{"n_experts": 16, "router_score": "sigmoid", "normalize_top_k": false, "balance_bias": true, "groups_per_token": 3, "train_tokens": 293400000}
Below are experts of layer 6 (counted from 0) of a mixture-of-experts language model. Rows are named router (the router's row for the expert), gate (a neuron's input weights, with its number), up (a neuron's input weights, with its number), down (a neuron's output weights, with its number) and show model dimensions 0-63. Each number is 128 + 32 x the weight over its row's rms, rounded and kept within 0 to 255.
After each expert's rows: a language model's description of what the expert responds to; "comes after" lists some tokens at least twice as common just before its tokens as in all text. This comes from a sample of Wikipedia text that the model never trained on. Tokens count by the router's weight.

# expert 3
router [155 118 100 130 112 165 142 159 126 118  99 102 160 167 132 128  63 115 121 122 100 129 157 166 127 154 148  95 111  84  75 154 136 123 156 122  96 128 151 128 167 152 204 169 108 166 177 129  97  94 138 166  98  80  86  80 104 114 127 138  81 132 150 167]
gate0 [125 166 128  73  83 109 115 155  89 149 111 102 122 124 143 152 139  96 183  77 148 102  94 140 165 171 137 116 150 109  61 123 149 126 155 134 147 120  96 148 117 140 153 106 141 161 170  77 134 135 132 143 116  94 204  81 142  94 229 129 100  86 119 148]
up0 [154 157  91 122  56 130 127 148  80 173  90 156 158 102 150 158 116 186 175 143 149 145 132 141 130  92 117 141 143  96 224 155 113 167  95 155 158 155 110  79  94 138 169 173 146 151  56 117  88 140 111 127 107 116 100 111 151 112  75 172 163 102 120 113]
down0 [ 98 170 129 127 154 127 136 111 105 132 119 175 124 157 154 113 111  78 174 136 178  78 110 104  89 108 145 160 139 163 101  86 149 183 130 156 132  93 146  96 154 160 178 156 115 143 133 154 180 125 168  83 111 138 141 158 102 167 129 135 110 116  81 119]
gate1 [115  67 111 140 101 168  94 189 107 174 128 134 135 151 177 162 158 161 104 106 100 120  87 126 155  91 133 153 136 108 165 167 105 131  99 168  53 130  96 112 155  99 106 169 115 140 129  62 103 146 144 161 126 141  77 151 132 150 104 144 150  92 150 132]
up1 [162  90  96  81 112 146 144 163 114 114 101 129 171 172 117  70 125  93 180 157  98  80 149 123  92  95 125 100 128 157 137 153 131 136 173 118  72 146 108  86 111 123 112  73 123 119  75 132  99 152 130 114 108 151 124 147  91 122 109 170 169 133 186  94]
down1 [156 117 136 116 199 158  99 185 133 130 116 142 139 132 121 161 102 166 135  80 143 147 166  79  92  86 140 113 110 106 164  93 127 176 151 101 102 116  78  95 142 133 137 138 106 116 144 117 166 104 126 145 151 128  87 169 133 167 121 129 158 154 164  88]
gate2 [102 118 134 105  98 153 139 114 132  96 129 102 113 129 111 166 176  80 193 154 163 121 124 156 212 132  98  81 138 154 142 158 136 153 150  97  74 126 126 145  87 116 204  74 185  74 119 194 119 145 158  92 123 137  88 111  78 120  92 164 191 115 168  90]
up2 [ 98  94 100 174 136  93 119 133 122 134 105 114 129 120 148 181  89  81  36 100 121 137 127  96 127 113 128  79 162 100  68 164 115  99 117 124 176 107 147 122 113 101 131 130 137 125 117  76  59 136 145 140 147 106 127 146 141 124 198 157 132 109 135 142]
down2 [ 83 114 137 120 117 153 137 143 139 140 142 152 163 105 107 106  60 100 105 142 122 150  79 143 119 126  96  85 127 130 168 146 147  94 122 116 127 126 174 197 178 141  78 192 118 118 147 151  86 120 170  98 120 142 120  96 146 133 187 112 175 137 145  97]
gate3 [111 138  82 146 120  89 149  81 116 135 107 177 150 172 138 150  89 110 113 129  84 172 158 135  86  71  73 172 136 151 151 111 168 161 105 141  94 114 142 106 102 101 115 123 113 124 166  81 104 147 194 164 168 146 136 105 141  98 157 122 111 106  86  78]
up3 [140 124 102 128  97 106 131 135 116 105 128 168 117 158 108 217 124 122 167 128  80 139 160  91 184 107 140  93 159 142 135 103  84 112 183 155 126  81 111 151 169 100 117 111  59 107 121 120 122 190 129 131  92 139 122  85 156 132 161 112 114 141 103 129]
down3 [140 133 107 167  80 138 132 160  84  51 120 108 122  99 140 107 110 133 139 117 101 128 176 108 120 164  76 200 163  79 132 122 202  84 149 202 183 117 149 203 156 149 139 130 121 128 133 179 129 111 135  85 142 114  44  94  78  89 135 127 163 135  85 136]
gate4 [181 155 101 163 160 135 154 122 134 184 146  87  72 172 151  92  74 132 141 119 141 124 171 152  82 100 110  41  93 140 157 126  73 178 190 123  89 189 110 151 160 122 127 159 101 179 139  30 134 173 105  72  84 140  98  96 140 128 166 111 139 129 137 121]
up4 [152  85 133 143 112 131 117  95  86 149  75  65  96 129 124  97 109 150 143 109  79 159 155  89 128 159 139 163 159 106  99 132 154 124 167  98 105 124 138 126 179 143 133 129 127 116 112 154 173 149 114 103 124  59 175 147 119 144 133 107 128  89 195 116]
down4 [132 154 120 105 138 129 124 156 127 130 128 140  98 120 113 135 116  92 109 116 144 146 115  69  73 154 116 142 103 125 147 102 135 102 144  99 142 180 102  90 146  82 134 107 101 131 157 147 153 155 101 109 161  30  84  78 145 128 181 167  94 163 153  85]
gate5 [130 125 114 155  41 101 144 111 156 151 175 113 121 160 118 113  87 145 147 115 164 118  76 177 156  54 122  98 143 141  84 149  98 137 149 122 216 114 111  91 113 151 105 152 104 149 200  91 142 121 123 120 107 138 141 146  87 144 155 122 105 126  98 158]
up5 [120 185  75 210 175 116 143 103 143  78 140 126 185 117 157  96 135 136 140 137 133 102 118 116  77 102 131 119 141  85 111  83 121 183 164 150 101 112 137 151 129 142 179  98  95 107  83 157  96 160 160  80 133 107 115  96 159 113 130 134 107  94 124 131]
down5 [ 92 117  91 150 156 157 173  94 156  99 136 108  87 169 131 149 121 131 163  54 129  77 136 114 145 120 185 123 120 116 110 163 177 153  90 127 133 125 101 140 151 112 108  92 199 122 110 149 107 170  92 118 134 164 123 173  58 142  81 145  93  98 164 127]
Description: Sentence-ending periods, table pipes, list-item dashes and colons in infobox-style lists, e.g. "- Type:", "| Home colours".
comes after: "\n", " |\n", ")\n", ".\n\n", ")", "0"

# expert 12
router [144 107 100  78 160 184 102 190  84 103 119 118 132  89 108 151 161 166 149 171  79  60 144 146 135 136 102  68 128 152 158 164  93  85 106 137 134 183 144 125 106 171 126 202 125 108 151 209 145 161 146  84 104 100 157 127 140 117  89 158 169  92 135 157]
gate0 [104 120 124 164 160 113 182 139 166 174 120 100 113 163 132 150 173 129 138 169 171 104 142 117  61 196 162 151 147 121 123  48  92 138 141 130 102 106 174  76 137 115  88  99 109 133 120 131 121 106 192  94 117 201 188  52 129  81 150 189 203 158 129 130]
up0 [184 148 156  95 166 180 139 130  67  98  93  75 174 122 141 125 137  88 135 158 194 192 134 190 148 157 123 120 103  93 124 175 154 137 139  77 163 130 126 125 103  81  80 172  97 128  87 113 129 118 105 139 133 151 159 187 107 144 155 116 138 179  97 138]
down0 [170 138 119 168 103 175 136 141 122 151 125 165 108 114 107  78 154 158 138 121 131  92 123  83 139  32 163 190 125  91 128  74 138 149  83 126 165  78 124 124  91 129 115 145 157 144 159 153 137 120 145  88 142 140  84  81 145 137  84 132 122 131  65 150]
gate1 [ 97 100  61 100 112 116  95 157 114 105 180 142 159  82 132 166 130 115 145  79  82 127 121 217 140  57 141 101 209 111 132 118 158  90 165  89 103 109 159 166 101 104 146 106  74 160 124 116 162 151 149 141 147 121 135 149  67 100 117 121  92 143 174 153]
up1 [170 146 126 169 118 163 164 123 134  94 122  95 167 148  61 143 121  85 175 112 145 155  98 108 105 153 158  89 109 194 133 130 131 189 119 135  99 120 170 161  84 152  98 144 126 135  70 135  96  96  80 181 117 174 118 139  80 120 108 136 191 115 132 165]
down1 [126  84 171 121 130 120 120 112 158 152  84 169 127  93 170 171 120 152 103 118 157 133 129 120 141 106 108 124 135 145 149 176  50 165 134 163 146 147 114 154  97 112 149 175 147 114 143 102 108 102 178  88 108 154 150 135 117 144 174  90 115 138 136  72]
gate2 [115 134  55 108 108 143 127 137 116 127 137 123 126 140 122  96 167 125 155 176 147 157 116 159 107 113 167 124  75  87 166 146 101 125  94  98 138 145 142 155  94 144 177 100 100 126 154 102 161 147 172 100 206 130 121 139 167 120 102 178 107  88 186 194]
up2 [120  91 167 124 152 125 103 224 158 109 120 116  85 107 122 147 157 193 105  88 118 164  69 107 128 105 154 142 100 147 138 114 139 115 192 128 140  92  80 137  92 185 160 133 132 146 137 152 170 146 120  55  87  73 160 187  92 181  75 127 156 105 154 112]
down2 [161 112 145  99 122  92 152  83 165  92 133 105 120 105 106 157 115 171 139 149 129 158 112 171 135 124 107  42 120 145 124 101 129  49 101  85 115 108 146 173 177 139 123 104 112 155 129 169 128 151 125 140  72 127  58 150 154 145 181 151 142  94  88 155]
gate3 [149 141  87 123 146 121 106 162  69 167 116  97 178 176  85  69  98  81  41 104 151 150 116 119  74 189 142 134  88 135 145 139 164 120 107 109 103 118 119  89 187 146 101 131  63 152 135 141 129 187 124 138  79 137 120 177 151  60  77 119 151 185 158 101]
up3 [103 178 112 108 137 110 129 107 225  87 125 161 103 112 125 103 108 154 109  86 179 102  98 174 117 137  70 126 116 102 116 197 120 161  32 118 143 122 108 139 162 150 134 126  80 151 112 115  86 134 126 190 159 112  83 201 125 143 138 140 158  53 108 208]
down3 [150  93  83 186  92 156 121 110  96 150 148 153 195  66  88 139 128 193 108 105 148 147 119 139 209 103 121 115 106  59 142 159 180  84 105 136 147 143 132 176 108 126 154 109  98 155 174 144 163 153  89 160  91  86 140 134 133 151 143 140 157 149 124  91]
gate4 [140 125 104 109  93 137 204 164  88 107 157 129 145  97 144 187 118  96 105 101  83 121 156 129  93 156 116 112 160  97 136 114  84 121 125 187 157 210 148  99  90 151 195 128 104 110  95 108 109 177 194 169 145 121 137 107  99 169 140 149 163  88 183 108]
up4 [150 122 125 130 120  77 114 113 145 134 138 155 130 130 106 102 133  67  87 112  93 102 140 154 132 186  86 179 134 158  97 119  83 141 142 121  63 100 126 179 145 156 115 141 155 156 131 107 112  44 121  78 205  92 144  85 114 166 149 138 103 218 112 146]
down4 [140  94  91 140  96 130  94 121  85 196 127  97 120 157 153  92  85 164 128 168 106 177 126 130 173  80  97 158 110 128  89 143 152 141 191 139  89  83 155  84 130 128 104 116 127 110 141 117 136  63 164  86 151 142 118  97 122 149 107 136 134 177  96 184]
gate5 [122 125 156 101  53 164  93 151 102  84  83 169 180 121  77 105 171 175 114 168 118 131  89 123 152 106  57 177 140 132  82 155  76 106 131 120 130 144  85 136 137 100 134 131  66 131 144 165 157  98 149 162 130 207 139 166 131 139  88 126 158 176  71 121]
up5 [ 86 125 115 130 161 126 204 156 109 120 137  98 141 114 109 118 125  98 112 138  88 114  88 153 166 132 112 161 167  94 152 144 107 180 143 155  95  67 125 117  41 152 110 165 123 108 149 162  97 145 195 106 118  99 135 156 142 114 107 137  86 100 131 110]
down5 [108 182 114  90 131 113 131 145  95 156  92 114  93 134 174 127  74 103 177 120  72 133 173 139 122 108 137  85 126 151 105 139  97 151 109  95 123  87 129 232 188 112 142 105 122 179 130 165  97  85 120 189 121 147  95 174 101  98  99 101 137 123 137 121]
Description: The, his, its, their, her, this before a noun, plus possessive 's and hyphens, as in The Lord of the Rings, the world's.
comes after: " the", " of", "-", "\n", " in", " The"

# expert 11
router [159 104 112 154 142  73 163 125  75 173 105 125 100 110 110  89  71 107  79 159 138 130 163 122 150 121  90 120 140 149 126 156 147  94 158 191 154 145 110 148 168 141 149 103 163  82 107 119 134  90 109  96 149 182 187 203 110 121 129 119  98 156 133 153]
gate0 [120  79 172  89 135  85 122 152 162 152 115 122 101 138 128 103 115  97  37 138 149  72  87 160 106  83 134 132  93 172 206 142 145 175 114 177  75 177 184 154 139 127 166 184 140  73 135 149 111 145 119  91 111  71 136 152 142 113 144 129  91 155 119  93]
up0 [ 83 102 113 202 135 119 111 120 147 166 195  90 127 127  75 177 121 177  81 155 140 137 116 140 118 132 130 152  83  84 100 116 122 145  86 120 111 117 106 139 197 147 167  37 164 157 109 162 140 148 131 156 142 138  47 167 116 165 131 130  97 134 130  88]
down0 [ 95 116  79 120 102 139 114 140  51 168 162  84 162 107 125 124  60 125  78 129 189 172  84 151 120 193  70  78 208 113  80  99 115  76 159 116  62 108 127 169 181 148 222 140 104 162 110 184 121 130 102 103 152 164 145  87 131 107 119 130 145 157  76  73]
gate1 [120 115 183 101  96 109 123 157  99 102 129 102 174 130 112  54 104 121 167 153 180 129 181 111 142  84 161 167  98 112 146 110 123  93 191 148  95 101 100 113 170 117 132  68 132 129 117 152 149 109 148  95 125 124 122 164 163  52 138  97  78 144 201 112]
up1 [168  98 152  69 139 153  76 131 129  94 116  84 132 147 104 117 148 116  95 140 111  37  88 130 142 145 142 142 146 130  73 100 157 115 151 132 171 215 143 146  94  79 105 148 116 115 227 124 146 158 146  98 157 129  88 122 166 155 114 118 132  65 132  82]
down1 [127 158 156 120  98 120 151  36 161  97 131 202 183 164  82 133 143  97 111  54 109  84 139 137 197  75 165 145  39 132 131 131  88 126 177 157  85 114 109 105 100 141 104 152 114 141 145  85 147 111 166 124 142 140 159  90 148 128 123 165 193 146 148 127]
gate2 [118 137 155 113 143 126  99 108 117  84 104 167 126  72 131 242  80  82 107 152 168 141 139 156 127 108 148 159 160  65 129  63  99 149 130 182 129 136 153 132 157  57 163 103 131 110  89 175 118 178 124  77 151 114 149 119 173 159 111  80  98 116  99 172]
up2 [126  62 152  38 129 150  84 127 182 121  98 102 138 107 166 128  65 133  52  72 115 178  83 129 127 126 139  91 147 154 104 153 152 157 106  85  80 116 124 105  96  94  83  84 104 139  99 176 107 189 116 148 149 144  72 156 149 154 157 125 133 146 112 147]
down2 [116 136 114 141  57 151 145 103 138 171 103 127 120  58 141 138 123  98  86 116 121 131  88 105  94 149 190 159 155 147 124 128 104 126 164  89 127 188  91 121 117 136 109 112 132 115 136 148 154 144 118 140 144 148  78  62 111 106 104 145 115 140 122 157]
gate3 [133  93 126 148 147 112 129 129 120 174 101 140  81  75 190 174  90 118 118 146  64 131 163 107 120  63 123 137  76 220 170  62  98 131 116 109 159 143  71 106 160 109 145 129  72 117 130 120 146  46 157  98 148 108 130 125 161 165 117 121 123 150 147 117]
up3 [118  53 150 163 148 113 101 134 118 142 102 124 107 157 190 115  98 107 133 115  47 165 152 224 123 104 189 142 104 176 210 133 124  82 103 110 140 145 122 140 140 169 161 121 110 129 155 115 203 104 130 149 114 138 102 123  65 144  71 133 115 147 155 123]
down3 [126 104 171  91 156 117 126 156 144 166  88 136 172 143 142 106 123 101  59  36 153 135 155 111  96  74 140 203 204 131 154 122 225 114  83  94  97 159 119 171 175 170  95 127 141 138 140 159 116 129  73 144 117 102 164 133 128 122 115 151  85 142 172 146]
gate4 [126 100 105 153 164 105 142  81 205 117  64 135 110 121  92 172 142 159 141 147 127 116  64 141 116 100 166 150  97 108 121 124 125 112  79 180  66 147 144 141 146  80 151  76 106 112  97 127 111 110 131 130 169 110 126 127 147 134 149  94 129 107 131 153]
up4 [ 86  86  84 182 130  67 175 133 116 102  98 121 132 186 112 111  97 117 137 126  48 101 109 150 143 131  86 103 210 128 109 141  80 117 174  78 114 121 108 136 132 139 142 107 167 127 151  98 120  72 123 181 125 138  88 161 134  84  97 107 128 124 136 126]
down4 [105 167 196 111 142 137 104  93 120 126  73 107 136 142 138  56 167 124 140 153 216 119 112 208 103 135 172 140 137 126 114 190 124 178 145 146 120 106 107 122 136 114 164 106 134 168 170 101  94 163 110  95 140  43 156 127 137 178 200 115  59 156 129  59]
gate5 [131 171  68 157  52 124 168 139 127 154  82 153 221  85 136 112 121 134 136  80  52 114  80 105 124 116 119 104 124 148 162  88 133 118 127  87  97 124 142 163  79 135 106 154 119 116 121 106 151 163 156 154 134 145 155 156 145 147 121  79  95 181 164 110]
up5 [178 131 111 134 166  69 115 149 160 140 103  80 143 152 106  86 140 150 180 113 176 158  92 123 115 154 184 144 144 143 149 125 103 100  71 159  74  74  83  81 143  99 119  97 129 140 159 124 135 112 182 133  86 123 122 148 172 122 116 168 104  99 125 123]
down5 [152  88 126 184 124 119 135  68 188 113 126 148 165 130 146  56 131 150 158 121 121 177 143 133 167 121  89 162 164 147 123 129  89 125  84 114 116 106  85 131  83 110 195 148 133 101 176 129  82 170 137 137 150 127 189  94 168 127 114 180 132 156 174 141]
Description: Digit tokens inside years, statistics, table figures and numbered list items, such as 2010, 5.818, "2." in ranked lists.
comes after: " ", "20", "19", "–", ".", "18"

# expert 7
router [106 101 140 108 143 122 105  90 165 164 126  84 186 116 146 151 130 178 118 109 130  96  85 111  98  84 126  94 146 178 111 116 131 113  91 120  97  88 158 136 160  95 123 118 114 110 118 133 121  89 160 161 146 155 132 164 134  90 128  98 183 105  90 147]
gate0 [101  67  98 113 148  74 157 108 159 163 123 100 108  95  80  73 154 167 143  91 127 131 120 133 165  87 127 148 132 154 179 144 160 171 146 151  96 142 191 173 157 157  66 118  94 153 122 104 143 109 129 134 140 167 120 128  92 136 109 148 166  64 160 132]
up0 [125 115 115 159  50 106 124 163 110  91 127 144 119 101 154 114 127 105  87 165 155 152 127 128  87 186  76 174 119 157 115 139 119 119 155 134 161 190 135  85 173 167 106  77 157 134  90 190 168 140  75 111 123 167 137 142 174 139 103 129  72  57  95 152]
down0 [132 116 122  84 110 119 113 128 140  85 105 140 125 158 142 119  73 141 158 133  64  93  93 159 102 136 215  98 160  91 105 111 187 154  99 150 140 156 141 107 151 123 143  79 126 146 119 177  87  77 130 131  60 147 102 151  60 119  78  85 130 162 160 151]
gate1 [111  77 196 113  83 142 114 153 167 171 153 136  87 115 125  63 111 194 108 155 163  69 179 114  96 125 121 123 101 155 112 131  93 172 149 164 116 157 148 160 128 154 130 174 128 154 132 169  93  86 103 143  71 135 137 169  74 171 126  87 106 152 155  93]
up1 [147 103  81 133  66 196 106 134 151 146 122 138 143 169 146 140 126 142 183 108 106 120 142 143  89 137 191 106 159 183 121 132 151 215 134 113 155 105  98 150 118 164 117  59 151 148 181 108 124 116  95 145  45 132 167 171 153  92 166 112 103 158 118 126]
down1 [ 61 174 110 207 145 135 158 151 105 135 122 121 104 139 160  83 122 166 174  87 181 121 116 168 108 129 156  96 135  88 107 100 110 129 179 149  97 137 173 101  62 156 150 118 147  99 114 123 151 124  76 174 146 171 155 105 104 126  68 168 139 112 113 201]
gate2 [173  18 200  90 129 108 160 158 139 180 133 131 142 105 140 119  90 100 105 171 115 113 150 131 102 127  74 175  85 169 116 111 153 134 113  99 113 132 116 194 160 111 160 124 135 141 120 103 154 121 157 136  72 114 144 109 160 195 159  83  86 119  90  96]
up2 [ 96 154 122 148 147 195  93 138 100 141 140 120 119  98 161 136  92  62 126 107 135 157 151 122 158 157 136 129 114 146 195 118 124 126 134 126 105 117  76 118 137 155 225 156 145 180 146 115 154  96 167 120 119 123 130 129 122 159 118 139  82 145 171 116]
down2 [166 105  82 127  97  96 144 112  61  98 176 148 120  95 189 149 152  92 142 139 127 188 119 117 129 155 128 160 100 122 141  95 105 117 138 128 135  97  78 132 138 109 199 158 150 245  98 120 147 131 126  90  59 130 116 155 144 184 117 156 144 143 146 124]
gate3 [122  98  90  68 103 114  67 137  87 133 191 141 170 121 122 112 175 110 101 144  99  98 105 129 118 174  91 143 156 114 123 118  93  73 186 162 163 130  98 103 135 107 152 121 120  85 190 139 154 119 163 162 161 146 119  63 139  81 121 215  88 130 130 148]
up3 [142 148 147 181 128 105 125  88 115 182  65 180 150  44 123  99 119   0  83 221  98 112 122 154 132 151 119 135 108 174 156 118 144 136 132 135 146 144 113  69 131 153 122 140 127 130 124 182 181 134 182  91 212 103 110  86 139 108 114 206  91 113 186 118]
down3 [147  89 142 162 133 117 119 154 132  98 145  70 157 165 160  76 127 202 155 102  63 145 116 133 155 126 175 110  78 104 130 118 153  88 139 116  92 121 119 157  25 141 213 103 134  64 152 148 113 174  81 148 128 112  81 130 112 164 115 159 143 114  92 120]
gate4 [146  77  88 155 116 167 156 126 128 123 155  57 147 106  85 125 103 144 141 111 139 140  67 139 150  95  94 130 112 138 144 146 110  86 155 109  81 111  91 118 140 117 126  88 154 161 138 174 107 122 119 117  92 166 145 113  94 188 145  95 119 118 141 143]
up4 [123 192 107 120 115 129  54 101  97 115  61 116 109 140 119  82 120 146 136 132 151 134 147 146 118 130 123 137 103 129 149 132 117 138 109 156  87 152 144 139 159  68  85 152 140 122 139 116 110 126 137  73  59 135 150 111 141 156 122 106 141  90  99 176]
down4 [114 153 142 113 120 148  84 132 117 174 113 150 112 158  96 130 108 177 138 160 130 101  73 161 110 154 112  81 134 104 176 100 155 102  85 118 118 107  45 179 108 109 136 173 164 208 104 151 107 135 120 125 174 148 127 166 143 133 142 116 158 133 142 141]
gate5 [ 94 140  93 122  97 119 131 122 199 159 154 139 144 114 157 113 131 184 174 150 118  95 160 140  83 146 128 130 119 147 170 123  81 109 139 164 152  81  62 135 193  94 154 155 113 164 158 171  61 146 150 181 125 117  71 112 101 168 126 111 124 130 172 157]
up5 [131 144 169 153 196  82 197  72 122  82 126 119 176  92 119 116  66 129 184 186 105 112 110 149 143 106 147 163 105 170 102  70 141 125 126 117  72 130  60  99 142 123  96  76 156 185  97 171 132 142  70 115 155 142 114 113  79 157 146 145 137 140 144 138]
down5 [ 78 123 112 138 123 186 131 186 120 156 129 117 107 150 131 131 149 127 122 161 133 168 156 142 150 156 144 163 139 145 145 107  94 144 201 129 116 162 157 161 101 113  95 140 116 125 154  87 123 179  97 114 116 162 142 126 109 157 178 103 167 125 180 153]
Description: Bare spaces and open parentheses in tables and lists, usually just before a number or year, e.g. "| 10", "6 (15)".
comes after: " |", "|", ";", ":", " /", " January"

# expert 13
router [104 143 147 138  82 132  83  90 156 125  91 104 192  91 135 182 126 153 170  81 158  64  98 136  95  91 132 107 171 167  96 127 120 162 139 116 114  90 128 142 187 141  65 150 121  78 148 156 154  99 179 154 167 102 112 108 132 133  89  98  86 118 120 111]
gate0 [104 109 128  70 136 170 101 117 149 144 133 168 163  75 179 151 231 197  84 100 169 106 102 121 108 102 125 113 135 103 164 142 113 116  80 153  86 105 161 176 153 143 125 135 118 123 157 129 110 137 114 143 153 144  50  99  90 164 127 150 110 163  97 130]
up0 [ 96 140  50  87 155 122 139 152 103  96 207  98  74  32 124 145 149 154 190 121 150 154 167  77 118 173  71 153 117 167 114 172 193 125 143 148  61 114 129 144 156 157 157 190 145 167 120  91 109 138 147 137 135 143 137 144 125 140  62 121 168 175 175 130]
down0 [151 130 153 118 177 114 115  83  89 147 165  90 121 130  88  94 147 148 130 134 158 173  82 155 194  95 130 144  62 163 144 139 100  99 140 188  61 172 160 123 135  94 112 116 104 108 161  96 166 152 184 106  79 136 163 100 127 155 193 112  61  88 176 145]
gate1 [130  57  99 130 105 104 126 110 115 176  85 142 117  93 198 124 134 156 139  73 157  81 140 164 162 167  76  99  55 121 121  79 138 131  65 126 144 129  76 151 128  91  70 136  74  96 104 145  93 152 136 128 118 154 105 106 124 158 136 158 129 127 137 160]
up1 [112 154 149 112 120  84 124 140 124 104 128 131  96 112 128 105 122 183  86 112  98 146  90  95 128 178 115 181 183 164 109 150 210 163 106 174 137 121 132 114 150 184 166 154 125 196 106 169 106 112 130 165 125 136 148 105  65 111 167 154 135  92  92 112]
down1 [114 196 114  75 104  91 158 121 165 148 113 109 121 169 106  73  96 140 185 163 143 145  92 111 134 165 128  84  81 114  89 164 175 127 107  94 102 124  91 149 113  95 117  68 110  97 130 108 180 166  86 139 100  62 151 101 136 133 193 179 142 153 132 125]
gate2 [122 144 195 140 122 165 117 159 158 195 151 104 177 146 109 103  75  73 105 180 132  88  65 134 109 116 181 122 163 151 115 113 114  86 142 103 124 153  69 163 125 146 125  58 126  91 136 119 162 147 171 102 180 162 122 135 147 129  89 201 103 137 139 127]
up2 [163 181 112 174 116 144 162 125 142 125 151 141 105 105 126  97 124 152  88 130 163 144 159 130 142 165 111  53 113  98 129 192 170 164 192 119 124  59  94 137 166  97 145 165 178 142 133 128 145 131 136  81 150  93 102 159 120 101 100  88 126  93 121 112]
down2 [143  92 155 112 116 153 168 155  96 122 138 112 134 153 115 127  85  94 174 149 108  89  81 126 128 122 174 114 162 185 109 150 156 129 108 135 128  98 138 179 154 183 121  75 126 142 164 109 146 102 134 136 102 110 119 124  95 164 104 169 127 132 116 140]
gate3 [140 132 121 162 108 148 208 150 165 129 131 134 128  87 184 130 115 135 125 122 125  54 143 135 100 151 154 110 158 140 157 159 102  98 100  96 121 139 127 135 131 118 159 117  96 107  90 133 211 149 121 145 164 116  39 143 134 137 144  59  77  91  93 119]
up3 [107 160 170 130 214 147 107 134  94  89 130 131 129 119 101 182 129 177 149 162 146 102 121  75 102 141 204 141 125  89 115 100 109 125 161  98 124 120  95 164 102 143 168 112 176  98 122 114 140 160 116 115  82 159 164 165 114 128 150 161 134 184 164 144]
down3 [ 83 152 134  66 133 155 123 125 163 141 142 131  69  89 109 107 171  98 130 109 110 171  83  90 129 201  84  83 122 137 135 102 106 120 166  97 123 130  86 110 122 112 142 118 152 151 113  80  71 208 129 158 103 117 118 121 106 193  95 185 182 151 143  87]
gate4 [129 113 159 150 162 140 138 156  65 142 152 131 135 134 114 101 128 146 139 133 127 176 158 109 116  94  93 112 156 112 170  92 121 117  91 127 137 142 172 145 154 144 119 117 150 102 127 112 128 177 112 119 189  99 180  85 112 160 129 143 113  97 155 118]
up4 [139 217 115 144 154 110 157 129 157 170 154 152 212 151 105  14 160 122 158 126 165 153 169 145  79 141 142 119 124 148 171 183 121 135 132  72 151 147  74 117  58 157  60 111 180 152 144 138  69 116 130 144 104 110 157 149 129 115 139 107 177  99 140 106]
down4 [ 87 131 153 124 161 123 130 145 155 133 162 165 112 144 138 110 114 121 142 121 124 167 117 184 107 121 113 113 117 120 117 174  99 174 179 113 145 138 106 132 159 131 131 114 127 151 124  95 176 119 164 183 115 121 104 119 115 125  57 130 124 137 127 169]
gate5 [ 90 159  82  84 127 150  94 140 136 170 188 113 174 153 123 125  90 119 148  81 126 151 170 132 152 159 110 119  61 162  86  97 159 105  94 134 123 148 110  99 147 187 184 102 178  96 139 169 180  97 136 104 177  81  96 134 121  98 158 116 141  47 114 167]
up5 [205  96  85  93 128  96 180 131 163 115 145 118 181 141 165 152 142  57 153 115 135 108  93  72 134 168 144 105 142 176 175 133  39  94 130  85 100 100 178 149 100 125  97 133 114 135 118 142 133 163 114 114 108 128 144 206 165 110 108  96 123 210 108 117]
down5 [122 109 108 153 152 107 127  80 111 166 147 149 142 119  92 146 127 118 145 109 102  79 180 123 134 169  96 141 176 211 158 172 170 118  71 131 154 153  91 113 116 114 108 110 110 114 157  79 152 129  94 112 108 123 105  88 147 140 113 129 115 119 122 119]
Description: Spaces and century pieces 19, 20, 18 that begin years and dates, plus en dashes and degree signs, e.g. "January 28", "(1930)".
comes after: " |", " ", "|", ";", " (", " /"